Below are experts of layer 7 (counted from 0) of a mixture-of-experts language model. Rows are named router (the router's row for the expert), gate (a neuron's input weights, with its number), up (a neuron's input weights, with its number) and show model dimensions 0-191. Each number is 50 + 12 x the weight over its row's rms, rounded and kept within 0 to 99.
After each expert's rows: "gets" lists some tokens that make up at least twice as much of what it gets as of all text. This comes from a sample of Wikipedia text that the model never trained on. Tokens count by the router's weight.

# expert 1
router:67 46 53 37 74 38 32 35 29 63 61 34 45 37 62 45 58 49 41 48 59 52 59 38 18 51 58 59 60 54 48 49 55 57 48 61 33 61 32 61 48 45 61 73 53 44 56 46 47 53 38 47 20 37 62 27 79 48 62 51 54 58 33 45 53 41 69 65 45 72 39 60 53 38 55 44 42 37 35 55 47 71 45 45 43 47 51 43 43 43 38 77 78 61 58 53 55 36 67 55 56 37 60 34 45 64 48 24 53 57 46 46 58 55 40 47 63 52 56 38 40 53 50 51 66 42 33 82 58 35 37 67 58 53 47 50 35 68 65 78 54 50 54 63 28 49 23 25 52 43 57 47 47 32 39 41 50 56 44 69 63 57 42 52 55 40 41 69 38 35 34 52 45 51 38 46 47 64 35 42 61 46 50 49 34 56 60 50 49 65 44 65
gate3:56 70 45 57 57 55 44 39 41 70 57 33 44 43 31 52 58 41 43 73 65 28 51 57 46 56 67 50 50 31 29 34 62 51 63 54 59 47 62 58 52 50 63 66 71 37 46 32 50 62 37 55 45 62 28 38 56 71 66 27 29 42 12 74 45 43 63 52 58 52 69 18 51 46 49 52 49 60 60 41 48 47 46 55 47 72 50 52 52 40 57 57 55 62 48 51 56 56 61 50 51 37 49 58 49 54 34 42 57 48 65 56 38 52 41 52 36 35 41 45 62 51 28 63 40 39 45 59 50 17 36 59 73 50 32 62 46 41 52 67 57 60 21 46 47 49 39 52 55 46 62 47 48 72 46 70 36 43 69 54 61 56 52 54 66 34 33 51 56 53 49 62 30 46 45 51 64 69 59 28 42 56 53 72 58 27 53 39 47 42 38 44
up3:67 59 49 63 54 55 67 51 45 54 51 53 43 34 39 54 63 45 27 44 67 40 66 47 48 47 48 30 54 44 34 53 60 51 30 39 74 74 44 60 43 46 69 51 52 63 60 43 49 14 58 52 55 47 63 45 94 53 61 50 55 46 31 53 37 34 53 52 68 33 53 53 34 44 49 55 53 32 61 44 43 38 31 37 60 54 68 45 54 31 63 50 41 48 52 56 30 64 43 75 55 30 40 39 52 53 36 46 49 48 21 57 46 45 50 75 59 66 61 29 42 45 53 62 54 65 42 46 43 37 54 41 54 39 62 58 53 56 37 35 39 63 50 58 36 45 33 68 38 65 52 58 44 49 33 49 63 38 42 58 53 65 61 42 54 55 59 39 70 52 51 46 51 52 55 54 56 66 35 57 70 38 68 40 68 16 32 35 55 55 66 53
gets: " 1", " 0", " 2", " 3", "1", "2"

# expert 8
router:36 45 52 75 53 48 36 50 70 40 39 44 59 40 29 61 64 52 50 39 38 47 53 37 73 37 63 49 40 35 43 47 35 61 56 60 64 51 57 44 32 29 55 58 70 62 48 58 41 30 35 73 60 42 63 55 50 66 37 65 45 75 42 51 38 49 67 48 53 51 64 68 54 37 43 62 36 41 32 64 60 43 40 39 33 51 56 48 21 73 73 45 45 32 47 41 36 50 54 66 50 48 29 71 71 42 61 53 50 48 49 50 64 50 50 56 42 53 49 61 67 55 43 44 56 63 42 38 46 42 59 22 51 46 46 61 23 50 37 53 59 48 49 50 66 52 78 59 49 38 51 51 57 50 30 49 44 54 32 35 70 67 55 49 55 47 71 68 38 71 57 40 34 48 57 37 39 56 69 54 54 53 29 43 57 50 26 42 40 48 73 43
gate3:47 52 50 55 38 79 51 68 55 62 56 32 26 54 51 35 57 45 47 42 47 49 36 41 42 51 49 55 40 36 62 45 59 59 47 29 44 59 53 60 48 44 42 42 41 44 33 67 49 56 56 30 49 35 49 45 50 37 20 76 45 48 44 68 53 37 51 59 41 62 49 59 56 32 38 48 38 57 69 55 68 55 56 31 51 39 40 48 43 63 35 40 44 66 54 48 41 73 58 42 49 45 44 47 46 66 60 68 48 31 65 29 69 51 42 30 63 66 52 66 51 38 59 36 55 58 49 67 59 50 52 39 74 46 74 65 69 25 57 38 33 40 69 69 30 52 50 45 38 66 34 50 65 52 77 42 47 72 47 64 36 36 48 26 64 53 44 36 41 64 49 58 48 53 57 49 71 64 73 48 50 27 51 31 47 53 50 42 65 37 54 50
up3:50 50 57 52 35 57 30 56 26 69 54 50 49 46 59 72 42 39 72 37 20 46 55 55 44 64 47 50 81 45 49 41 37 49 68 63 38 76 40 45 67 54 59 30 49 66 71 64 53 40 50 64 58 41 45 53 52 41 57 45 58 58 61 54 28 35 46 68 40 37 42 41 55 45 46 56 56 49 48 64 65 58 68 47 48 65 62 51 20 25 66 56 31 31 66 64 49 37 37 61 64 46 30 46 32 63 47 40 63 54 66 62 51 45 39 41 52 50 48 63 43 39 33 19 74 29 36 52 46 64 35 57 33 63 50 50 49 69 49 55 65 34 50 48 59 30 32 34 58 48 44 40 61 45 53 48 57 53 62 50 48 46 73 50 59 59 65 66 50 45 55 35 54 62 39 39 39 50 38 61 43 53 63 35 33 60 50 54 40 39 59 47
gets: "s", "a", "y", "es", "o", "ia"

# expert 13
router:64 33 37 33 41 61 57 84 67 32 34 49 68 50 47 45 64 72 47 44 53 60 44 49 49 56 57 42 49 50 43 63 41 40 49 56 58 62 29 52 63 52 54 75 51 51 57 45 41 38 69 69 51 68 45 42 44 38 60 45 61 45 36 29 58 65 31 27 57 45 58 46 61 53 58 47 36 36 40 34 58 44 57 80 41 78 47 50 60 72 48 41 53 46 49 47 64 69 36 40 18 65 33 53 57 19 51 31 29 33 49 35 37 46 60 51 53 52 54 74 62 68 66 51 36 43 50 29 54 44 51 61 67 47 46 46 52 45 68 50 21 27 45 61 44 43 40 64 53 42 56 57 39 66 40 28 51 40 54 58 49 37 44 57 40 49 49 52 71 57 64 44 38 57 53 59 68 47 47 57 44 32 44 56 42 34 44 49 62 52 48 55
gate2:64 49 42 44 67 41 46 56 60 46 29 67 57 61 48 59 73 46 77 49 28 37 49 42 42 57 57 48 25 66 52 53 40 61 49 47 51 63 38 49 60 50 76 58 70 53 78 46 62 46 60 37 57 66 45 62 46 63 49 51 55 48 46 46 55 62 40 52 35 44 47 62 37 54 54 66 49 41 51 37 44 27 23 42 62 40 31 54 58 53 53 44 50 45 63 45 48 52 66 45 66 36 34 61 80 49 61 45 50 51 40 45 28 63 53 46 68 59 58 37 51 59 36 49 50 31 42 48 34 25 25 42 74 22 47 44 52 41 57 23 47 69 40 65 71 71 37 34 36 27 52 42 50 46 25 32 62 50 30 61 41 48 57 60 53 52 57 60 50 36 62 46 74 53 43 64 58 51 49 38 42 54 50 64 54 56 67 42 56 47 42 47
up2:64 32 41 45 47 76 71 43 41 54 60 58 59 59 39 51 40 52 22 57 68 55 61 60 44 58 41 49 70 58 42 38 53 29 59 47 56 37 56 32 37 63 51 63 57 58 59 58 43 55 32 40 53 46 65 45 49 52 72 44 53 57 51 41 54 26 64 24 53 36 68 44 40 51 48 50 48 75 50 56 66 66 60 53 48 68 46 32 43 32 53 60 50 46 50 45 55 42 35 53 30 62 54 45 37 40 45 64 72 25 55 62 62 44 47 53 24 49 48 51 44 50 71 73 64 75 60 27 74 43 54 38 41 57 39 59 44 63 44 56 43 63 47 44 33 56 72 56 79 50 46 44 22 41 50 68 41 37 47 30 57 17 49 43 54 33 64 40 53 69 33 44 35 38 52 41 49 43 56 55 50 56 51 34 60 40 51 42 51 53 51 65
gets: ",", ".", " and", " that", " which", " but"

# expert 6
router:50 56 64 52 39 43 60 51 38 56 38 52 26 47 64 54 59 68 41 29 63 57 63 34 63 52 48 45 73 40 54 66 39 40 46 49 50 45 37 65 52 48 46 56 30 38 51 51 63 31 41 71 46 70 38 39 41 51 41 39 46 24 60 46 55 53 49 51 60 65 47 55 29 44 39 55 54 57 47 63 64 30 58 72 79 76 36 47 63 67 73 58 45 25 45 48 45 43 27 49 44 41 34 53 50 58 34 64 32 25 43 48 34 37 70 54 52 45 38 43 62 46 62 41 26 37 55 30 79 63 29 72 64 47 44 46 55 41 54 37 52 43 54 47 61 51 32 63 65 57 35 59 58 68 48 54 59 62 73 45 47 44 42 46 37 58 43 37 48 65 62 56 42 39 48 45 45 40 57 58 48 55 47 67 43 36 70 30 37 45 59 35
gate2:42 61 27 52 43 54 65 27 18 45 65 51 49 43 54 32 48 32 58 61 45 45 54 63 76 35 32 53 39 26 68 51 67 52 35 57 38 31 46 49 58 62 76 52 73 55 53 43 46 40 53 57 43 43 46 52 56 49 51 45 57 54 33 44 52 71 53 53 26 57 41 53 53 48 43 64 60 87 36 61 61 44 48 62 56 79 61 58 56 45 64 50 46 63 42 59 43 64 67 30 52 53 21 44 46 23 54 51 47 46 35 42 34 63 51 60 53 46 64 55 57 55 46 36 58 62 66 45 42 56 35 35 41 49 61 37 50 43 43 74 56 63 45 43 42 31 63 54 48 69 72 62 38 61 54 49 52 53 49 36 65 39 43 46 65 63 52 44 39 51 26 75 36 49 44 46 50 39 51 33 47 61 39 50 34 57 62 34 55 62 61 30
up2:65 56 51 45 46 53 61 54 48 50 39 52 55 33 42 25 49 66 42 54 69 65 59 43 30 48 63 43 53 79 44 33 25 42 42 15 62 39 66 64 33 43 48 74 54 43 44 55 53 50 45 51 59 48 57 40 41 59 30 56 44 45 52 43 37 48 40 39 56 40 55 73 34 60 56 53 47 73 30 55 66 48 54 48 53 79 37 64 49 65 61 56 65 44 32 62 69 50 49 60 52 63 46 31 66 39 54 43 54 50 51 41 23 28 46 49 57 49 55 48 52 46 50 52 50 54 40 62 52 54 55 53 80 41 36 41 48 19 52 37 44 52 64 47 53 49 43 34 45 65 36 34 38 71 61 77 38 59 60 51 36 31 60 43 51 47 68 54 43 59 55 46 35 73 42 55 55 41 20 57 67 64 59 64 57 31 49 45 52 36 56 68
gets: " the", " a", " was", " and", " The", " is"

# expert 9
router:58 42 52 71 47 44 45 53 65 38 48 58 47 49 46 62 31 51 48 66 52 50 61 44 54 22 37 50 34 33 37 50 55 57 40 48 59 38 68 78 38 68 67 74 51 53 44 57 49 56 55 40 55 31 66 66 60 66 32 68 47 21 51 46 52 44 49 59 39 59 43 26 67 40 28 42 44 19 46 45 57 56 50 32 59 32 60 38 60 62 36 57 52 74 45 53 47 46 68 55 57 43 49 38 72 64 62 50 45 52 48 48 46 62 46 54 46 73 60 46 60 42 61 54 18 52 51 55 32 53 45 40 54 53 59 32 35 38 53 48 54 38 42 46 23 39 60 37 53 59 37 63 49 78 70 63 49 47 46 53 37 68 35 54 62 46 34 45 65 42 41 54 49 64 49 62 64 42 59 66 60 18 57 69 44 59 37 64 57 44 41 45
gate2:41 54 53 51 18 34 40 62 37 59 46 34 65 68 50 65 44 35 43 41 42 41 39 49 31 52 22 58 58 37 47 50 35 57 75 56 41 47 47 56 37 65 53 50 58 33 59 63 75 40 80 42 30 47 40 69 58 61 53 53 72 48 53 53 57 25 76 40 35 51 45 73 55 44 48 67 58 50 62 53 45 50 54 58 51 60 48 49 58 40 69 63 50 56 70 42 42 58 55 21 54 55 47 62 42 69 31 42 35 36 45 38 35 57 40 45 56 51 43 64 75 57 40 59 49 68 34 34 43 58 51 56 29 40 27 51 30 64 54 59 59 58 50 56 68 44 35 42 68 57 45 50 39 64 69 45 47 43 38 30 45 52 53 56 62 50 37 44 70 25 38 58 63 53 49 45 40 61 53 54 43 48 66 51 50 63 50 55 67 31 36 45
up2:23 43 43 55 49 37 26 60 49 38 34 48 37 59 41 62 54 41 38 49 46 54 57 31 67 34 40 44 82 56 78 45 48 53 49 67 51 45 54 40 45 60 60 49 54 49 38 54 42 47 45 28 29 44 50 67 65 50 75 81 59 58 45 57 56 29 50 54 39 39 62 35 55 40 68 58 52 60 43 34 40 51 35 58 54 44 63 45 39 58 39 43 61 65 53 61 51 61 59 49 30 38 41 62 49 57 30 46 43 61 50 53 20 51 37 63 31 41 43 43 52 54 61 56 44 66 51 40 49 51 51 47 52 42 31 51 52 47 59 39 58 62 72 58 72 71 36 31 63 43 44 47 58 64 52 30 54 35 36 48 54 60 33 70 49 43 39 79 35 66 57 35 52 56 50 66 58 72 58 33 64 66 39 61 43 55 27 46 69 35 60 62
gets: "i", "a", "o", "an", "d", "u"

# expert 2
router:52 51 35 40 41 63 44 50 46 54 52 37 31 44 43 50 46 53 64 50 61 52 52 45 40 39 61 37 29 42 44 34 54 70 42 73 40 50 61 30 50 48 73 56 35 56 48 50 66 54 39 62 69 37 54 73 50 52 36 61 65 47 27 55 49 78 53 65 45 52 54 55 53 56 42 64 49 39 64 53 52 50 31 34 52 52 55 61 17 44 43 69 32 44 29 69 29 70 55 53 59 42 60 46 56 50 65 71 64 58 41 46 61 36 30 50 64 48 65 62 31 52 36 52 57 62 52 37 34 50 57 47 20 53 47 31 68 54 60 26 36 62 39 67 64 54 67 44 46 45 41 71 25 37 58 53 64 40 57 36 50 57 37 61 55 48 72 64 43 62 42 55 56 59 54 42 57 56 63 53 49 45 72 56 53 68 60 54 69 66 65 28
gate14:51 39 30 46 70 56 46 48 65 46 52 61 32 56 42 40 51 36 59 48 43 55 59 64 64 63 60 48 43 27 59 62 40 53 71 45 59 48 63 47 55 77 41 51 55 50 49 55 36 43 56 29 56 54 70 49 60 61 52 46 53 56 40 24 43 37 73 62 52 31 47 61 50 62 47 57 34 30 51 60 38 60 29 30 60 33 59 62 41 58 29 51 33 60 49 64 53 45 40 48 42 58 33 61 55 36 54 62 34 57 55 52 48 44 46 54 75 60 30 22 46 32 43 30 36 52 46 44 41 42 54 45 61 80 65 46 38 75 52 63 48 31 51 55 55 43 38 63 71 63 76 54 43 60 41 70 68 58 22 43 37 52 55 58 60 61 50 36 58 58 57 46 59 54 44 57 30 11 51 45 65 46 37 53 42 53 50 37 52 66 42 51
up14:57 52 45 53 42 41 51 52 53 45 54 55 32 57 34 47 57 43 50 44 49 47 61 60 67 54 35 46 39 40 70 71 57 60 56 56 39 34 63 39 21 50 48 44 46 73 54 60 35 51 44 44 58 56 67 55 78 47 44 44 59 48 53 36 58 40 64 60 54 36 42 33 29 50 40 61 67 40 62 51 61 45 39 38 53 54 42 52 35 56 62 48 59 62 53 63 43 37 32 35 36 57 46 51 58 50 48 80 34 38 33 52 26 66 53 47 55 83 79 30 32 26 42 45 43 53 52 57 76 54 38 52 42 66 58 34 44 36 46 50 55 36 55 56 60 58 73 36 57 70 78 50 45 53 46 49 72 55 37 26 42 57 51 70 54 51 50 31 35 55 38 47 51 75 60 57 48 33 54 62 70 52 52 50 41 37 39 65 59 30 31 45
gets: "h", "an", "n", "m", "on", "ar"

# expert 0
router:43 64 64 63 50 52 52 51 24 69 59 46 52 50 33 50 38 38 66 47 51 43 59 72 42 63 41 55 58 74 70 30 41 32 49 35 60 55 40 46 57 46 48 39 59 43 39 53 24 44 59 46 55 47 31 56 43 59 63 63 52 39 58 69 63 57 55 29 40 31 38 21 26 50 60 43 62 55 55 44 42 66 58 72 51 51 64 53 33 51 39 59 33 53 49 52 71 45 52 53 65 42 55 42 42 48 48 38 36 51 46 54 49 52 63 37 31 49 37 61 32 74 00 46 49 45 60 75 57 54 58 51 55 54 54 42 62 62 44 43 58 38 60 41 64 54 40 57 32 35 46 60 54 35 51 57 69 56 45 38 28 47 83 42 59 42 51 54 62 51 49 60 66 58 42 67 45 41 49 40 57 70 70 44 42 43 65 45 49 68 37 61
gate2:41 35 43 63 50 38 42 47 45 46 54 53 67 18 39 67 33 48 40 59 80 53 40 42 41 50 67 45 48 28 50 44 44 36 32 44 52 47 42 68 53 61 53 45 43 43 43 55 74 29 59 38 64 54 61 59 52 51 39 54 26 49 38 47 53 62 60 40 54 71 48 51 38 58 59 28 50 50 55 61 40 74 50 73 33 36 50 44 47 53 54 66 42 67 54 40 40 45 52 36 56 46 49 33 43 35 68 67 45 90 44 43 40 52 42 40 41 57 49 55 56 54 40 47 44 71 68 41 49 56 53 63 53 65 27 58 34 71 53 54 55 62 49 61 58 17 50 42 54 31 41 37 42 27 60 64 36 64 49 44 46 73 69 47 38 69 55 46 62 43 67 51 49 34 59 58 69 50 55 62 20 51 63 51 46 63 51 47 41 40 62 59
up2:55 55 59 33 57 34 46 35 58 28 60 56 32 59 65 50 47 42 62 43 16 43 57 55 64 48 52 54 54 43 63 55 26 70 60 51 50 46 70 43 46 59 62 49 17 50 28 36 40 62 48 24 66 46 70 31 47 47 53 54 71 60 39 42 60 30 57 63 43 53 47 44 90 57 50 53 61 64 39 53 58 45 59 41 58 65 64 27 32 41 51 28 47 43 63 54 34 42 51 62 51 65 38 85 60 47 54 51 51 35 81 57 54 69 49 75 49 50 65 45 51 57 65 47 60 41 54 64 43 44 57 55 59 40 51 35 38 48 40 58 44 44 46 44 49 22 58 55 50 49 58 36 45 39 65 41 52 45 57 52 33 34 47 40 45 32 54 51 39 55 26 45 52 50 54 35 46 59 59 36 70 63 40 51 59 44 45 67 59 53 53 50
gets: " C", " M", " D", " H", " L", " S"

# expert 10
router:39 68 48 42 45 31 23 47 63 36 55 48 45 46 57 45 41 51 49 40 19 57 65 64 56 30 64 67 55 46 43 57 31 64 62 61 70 59 52 33 48 54 55 64 35 53 63 45 67 58 48 62 60 58 64 60 48 57 60 30 46 42 39 49 35 37 38 72 46 25 42 59 45 73 56 59 64 57 56 58 55 54 65 50 32 32 43 63 60 61 66 25 60 66 42 57 27 43 31 48 34 56 36 54 53 49 37 60 62 41 49 62 74 58 51 58 35 43 38 31 41 48 47 57 51 48 61 38 37 57 63 35 56 60 46 66 52 52 58 31 64 47 36 63 45 60 51 36 64 49 55 31 71 54 41 39 43 41 32 63 62 47 23 53 36 58 39 34 55 54 59 60 46 34 61 71 52 33 49 29 32 41 31 31 54 43 53 57 52 43 52 29
gate3:54 29 48 27 51 34 46 41 48 56 39 34 42 70 37 50 59 48 51 71 58 49 37 55 38 49 52 48 43 67 50 62 44 46 37 46 53 54 57 48 34 43 47 53 48 27 53 70 51 54 42 60 35 48 63 63 45 74 48 35 75 63 60 61 55 59 45 51 26 41 59 62 55 48 27 43 51 63 56 57 45 46 45 57 67 30 45 53 70 58 82 46 68 39 38 61 64 51 55 42 61 26 49 48 47 48 62 43 35 38 35 30 56 57 63 59 42 46 40 46 42 48 44 63 36 43 52 47 53 43 68 47 40 47 31 59 62 38 61 61 44 40 46 61 49 50 27 59 57 35 79 42 81 32 34 69 66 32 39 42 50 75 35 47 58 34 26 55 75 78 62 57 48 61 38 69 35 55 59 40 43 62 53 57 43 50 59 36 44 58 57 47
up3:38 39 34 53 30 48 68 57 44 56 42 80 56 47 44 58 10 48 63 53 59 71 37 64 34 61 57 38 43 41 64 45 57 61 41 53 47 57 58 41 53 56 33 45 45 57 44 34 33 69 58 41 49 45 42 39 48 54 52 60 46 20 51 50 65 47 51 66 59 38 65 51 19 57 46 33 51 46 40 49 58 53 65 58 60 53 63 45 28 50 56 34 68 25 59 53 38 41 30 56 31 42 50 62 54 58 65 67 62 45 37 58 71 51 67 35 50 42 44 52 49 36 71 25 51 46 51 43 36 54 28 54 58 47 43 47 60 47 60 77 61 48 41 45 50 66 73 34 49 32 46 62 65 57 45 48 50 58 55 31 49 49 58 66 32 71 50 51 39 52 49 53 60 57 42 59 47 29 43 46 48 63 59 75 32 63 32 64 64 58 62 39
gets: "ed", " of", " in", "ing", " for", " to"

# expert 7
router:32 59 36 40 45 64 67 45 40 71 52 47 40 61 51 55 41 36 41 37 55 30 44 75 66 69 43 62 65 60 83 46 58 33 53 41 55 67 53 66 51 57 49 20 39 41 46 48 33 57 54 25 47 42 27 40 52 69 53 51 38 45 60 67 57 68 46 51 60 33 40 29 47 50 70 43 61 56 61 55 37 63 54 48 50 45 58 36 33 40 54 53 60 34 66 37 57 38 48 48 51 48 41 39 58 43 32 48 53 48 34 59 28 45 76 54 34 64 53 63 33 59 34 45 48 37 51 58 57 55 76 52 35 66 55 53 59 50 50 32 51 58 47 56 52 58 48 45 42 33 54 70 48 40 42 32 53 51 57 44 45 26 66 56 39 62 40 56 59 56 55 33 74 44 44 52 47 35 47 40 80 59 67 38 56 58 32 46 55 28 28 66
gate2:61 73 26 32 72 31 61 58 73 58 63 56 34 53 57 61 58 53 40 59 73 59 44 44 53 60 62 43 53 46 47 55 43 43 69 59 45 55 22 48 49 40 30 64 44 62 45 57 50 34 61 36 58 39 50 46 53 53 41 43 36 62 63 53 41 47 55 35 64 57 53 57 40 50 39 43 30 59 44 49 56 42 36 25 45 61 39 50 48 40 58 47 48 62 46 42 52 45 34 53 35 61 62 49 70 41 39 47 69 47 46 62 61 25 62 68 60 58 63 57 26 38 48 47 40 57 33 50 43 67 65 38 69 57 33 29 24 39 52 32 48 55 49 28 30 62 63 61 58 23 65 53 58 40 58 31 48 58 41 45 41 58 55 65 59 47 56 51 39 43 69 49 58 39 49 61 80 45 74 46 59 47 69 67 44 61 32 41 47 50 27 67
up2:60 51 41 32 65 59 56 52 58 49 39 35 47 70 37 49 47 49 57 39 64 54 51 46 44 56 47 85 58 39 47 54 49 39 78 57 60 56 56 53 56 62 34 69 45 52 69 38 60 44 42 55 46 52 41 42 29 42 46 57 43 69 66 51 47 64 59 55 51 78 50 28 50 48 33 73 37 61 48 40 45 37 44 42 38 44 54 50 13 57 34 57 53 49 49 35 50 45 50 58 49 27 59 49 38 42 40 48 46 46 27 62 62 58 57 45 70 52 31 50 49 46 35 43 70 53 53 48 46 46 68 45 60 60 67 60 08 44 38 33 48 47 45 39 40 43 56 47 44 32 36 52 40 61 30 52 62 44 52 50 47 76 55 57 48 55 50 40 45 61 63 53 18 55 50 39 60 67 34 62 53 49 59 51 76 72 29 65 61 55 76 44
gets: " c", " m", " s", " b", " t", " f"

# expert 11
router:41 61 52 41 62 25 52 62 35 36 22 61 37 47 41 60 38 56 55 56 54 59 58 34 42 50 69 51 58 53 48 53 60 52 38 30 55 42 55 40 55 58 55 31 63 65 40 42 71 58 50 70 30 67 25 50 54 41 50 39 23 46 43 21 51 38 54 23 57 63 20 39 58 43 44 39 51 46 49 42 70 54 38 64 46 38 45 53 63 52 44 43 57 21 57 69 48 52 44 65 47 64 51 44 39 49 69 62 58 66 53 49 50 55 46 38 37 35 70 56 41 44 62 50 62 57 49 48 47 56 21 38 54 37 54 54 36 90 60 41 47 51 54 36 37 39 52 62 46 47 62 28 54 65 39 59 41 49 38 79 45 54 67 41 43 51 41 43 56 35 32 52 51 60 61 34 48 58 36 40 46 64 61 60 66 52 53 48 37 45 69 38
gate3:47 53 54 51 49 23 34 44 76 65 39 52 58 41 46 49 62 46 70 41 41 19 60 50 53 21 62 48 45 23 38 63 57 62 25 41 41 63 53 57 46 38 40 64 55 48 28 49 69 39 55 55 41 39 65 52 53 27 62 74 58 59 34 27 66 49 54 38 47 58 29 40 24 41 47 59 53 48 48 45 46 38 64 44 68 45 74 65 43 50 54 71 46 41 57 52 45 46 47 64 74 33 48 41 32 37 61 61 38 58 61 74 61 60 41 61 52 56 35 34 46 64 46 46 40 55 62 51 53 56 42 49 50 43 68 36 46 61 31 52 35 50 54 62 68 54 50 61 69 45 44 51 45 65 48 57 46 59 69 72 41 61 35 50 47 60 56 73 31 40 44 47 57 44 35 66 33 28 52 35 51 64 43 53 46 38 49 63 51 45 69 59
up3:77 46 55 36 61 39 37 61 30 34 41 55 72 79 47 49 42 44 60 57 43 46 58 42 39 60 52 49 56 38 57 35 59 34 33 44 58 62 32 45 53 64 61 47 54 51 53 66 40 58 36 45 36 40 32 61 40 47 46 59 56 60 42 48 33 48 51 38 61 40 72 61 63 48 57 42 63 46 52 45 24 53 61 59 40 51 56 40 44 45 63 52 32 66 49 37 44 53 67 58 47 42 36 40 47 54 40 55 63 34 32 64 58 52 35 48 33 51 50 42 32 68 49 51 61 42 58 54 44 37 48 54 44 48 58 60 49 42 43 46 37 69 29 35 76 55 41 45 28 43 53 50 57 76 48 55 49 36 37 47 64 26 64 43 60 70 52 62 47 53 56 47 37 56 55 53 58 52 74 55 59 46 16 51 59 58 45 56 48 47 87 98
gets: ":", " |", ")", ".", "-", ";"

# expert 15
router:67 49 59 53 53 71 53 40 79 51 61 45 75 59 68 48 57 31 40 53 55 58 32 43 42 47 33 73 27 60 59 56 56 38 51 47 45 59 40 43 29 49 36 42 60 43 54 34 34 39 31 36 37 59 57 34 35 50 47 78 49 50 63 81 53 35 46 53 47 42 73 52 65 44 44 47 68 53 54 44 37 39 42 47 71 56 54 41 62 37 37 36 41 42 57 61 54 47 57 36 58 58 37 67 49 53 36 50 58 60 75 49 40 41 51 51 56 46 32 33 55 24 54 54 42 47 44 54 75 35 40 49 62 41 45 34 47 40 24 59 59 48 59 45 76 58 29 59 54 60 55 65 36 82 75 55 37 46 57 42 43 63 48 57 67 47 49 41 51 63 68 35 55 34 44 40 50 42 59 61 60 56 49 58 55 28 61 46 45 35 29 43
gate3:47 44 55 44 43 50 39 29 30 59 67 43 34 29 55 51 45 61 49 60 35 70 44 50 54 72 43 52 34 69 59 62 31 67 55 50 50 57 52 45 38 31 40 50 61 28 70 42 55 47 55 53 44 64 60 41 55 44 55 46 31 66 27 50 43 68 61 64 71 45 47 54 28 47 79 41 36 36 51 50 70 42 31 40 42 64 50 40 57 44 46 62 44 22 48 74 50 69 42 47 62 59 41 71 63 51 38 62 53 76 60 26 67 50 53 46 59 43 33 45 39 56 52 52 53 51 43 56 58 46 47 57 76 59 39 45 55 43 46 58 42 55 69 38 50 77 57 39 45 50 40 64 36 58 70 56 48 69 48 63 38 27 47 55 50 54 56 49 60 34 41 46 49 25 46 46 21 46 57 47 34 48 43 82 58 42 60 45 41 54 53 42
up3:48 44 47 38 43 45 30 53 53 63 41 25 58 69 41 43 46 56 42 56 55 68 41 50 44 50 60 41 45 42 37 58 55 52 45 36 52 54 43 65 64 40 44 51 39 50 73 34 46 45 59 54 48 46 46 40 53 47 39 32 51 81 38 57 44 65 56 46 80 26 57 52 31 52 43 70 39 50 63 58 49 57 35 59 55 57 42 43 50 43 56 79 48 42 51 43 56 39 40 78 93 76 51 54 39 55 63 42 24 52 62 59 56 23 62 51 82 36 54 59 34 43 43 41 25 44 46 50 51 59 62 48 57 53 51 50 55 51 60 41 72 79 39 37 56 32 57 60 57 46 35 48 59 61 60 16 36 35 56 47 55 37 36 55 49 46 51 46 48 50 66 60 41 58 46 42 49 37 59 36 75 47 72 54 35 41 47 44 61 45 54 42
gets: "\n", " un", " Al", " al", " ex", " de"

# expert 12
router:47 45 70 55 66 49 58 48 35 57 55 46 56 40 57 33 56 33 63 59 60 40 46 47 37 58 39 60 54 63 35 43 59 44 59 46 37 28 50 41 54 42 48 58 68 59 42 84 41 52 61 29 32 47 53 47 40 51 58 43 60 69 61 48 51 71 70 54 40 48 26 30 26 58 50 42 46 43 50 37 35 28 60 67 66 49 44 43 41 51 41 66 44 54 59 56 53 39 64 39 58 55 69 28 47 58 55 33 55 44 49 53 24 42 82 38 55 61 39 48 82 66 42 51 73 41 43 73 51 58 54 65 60 63 58 43 57 40 36 74 55 54 51 62 57 37 56 54 40 72 50 41 64 46 40 65 41 48 65 48 45 55 49 35 50 72 55 39 32 41 53 46 65 71 45 64 56 55 25 57 18 47 57 42 55 55 59 42 41 46 54 68
gate3:46 52 47 34 48 49 40 67 45 60 67 53 31 66 54 49 63 49 54 68 44 55 36 53 49 49 35 50 54 55 54 37 63 52 49 54 50 36 40 42 69 61 57 44 74 29 69 55 45 67 67 56 35 43 50 38 44 50 34 55 34 69 53 57 55 56 70 68 46 44 50 56 42 22 34 48 44 46 67 71 35 30 62 51 42 54 36 69 28 41 39 38 59 34 43 42 57 60 53 53 51 35 53 34 54 70 56 39 58 48 26 36 51 53 59 28 51 65 55 34 66 70 61 72 48 58 61 37 37 51 58 52 71 58 21 51 48 48 69 43 51 71 46 35 48 39 33 44 43 43 55 59 53 50 23 41 35 77 31 26 50 60 35 51 39 49 37 40 43 69 49 44 48 44 43 58 53 32 59 82 50 59 67 46 45 52 68 69 64 52 46 51
up3:55 38 56 31 56 60 55 51 50 59 73 37 63 65 54 63 52 44 52 57 56 57 44 53 49 35 33 46 66 48 34 39 48 60 40 66 69 62 56 49 52 40 53 43 54 49 58 57 52 60 52 62 61 47 61 33 58 42 48 51 39 58 51 57 40 31 67 60 43 43 52 57 44 44 52 36 43 41 30 54 46 26 56 66 46 61 29 57 53 41 53 58 48 62 67 50 99 50 21 55 62 56 55 52 68 37 37 45 57 39 53 46 44 43 49 33 48 48 32 68 44 62 54 56 26 60 54 21 41 55 56 49 53 65 58 34 60 42 53 40 51 32 70 46 49 47 47 53 29 38 58 47 21 35 33 55 49 41 60 51 53 67 23 49 29 41 40 47 44 72 56 30 74 55 57 50 66 29 68 67 43 55 67 60 59 65 37 65 53 46 37 32
gets: " (", " R", " ", " \"", " A", " N"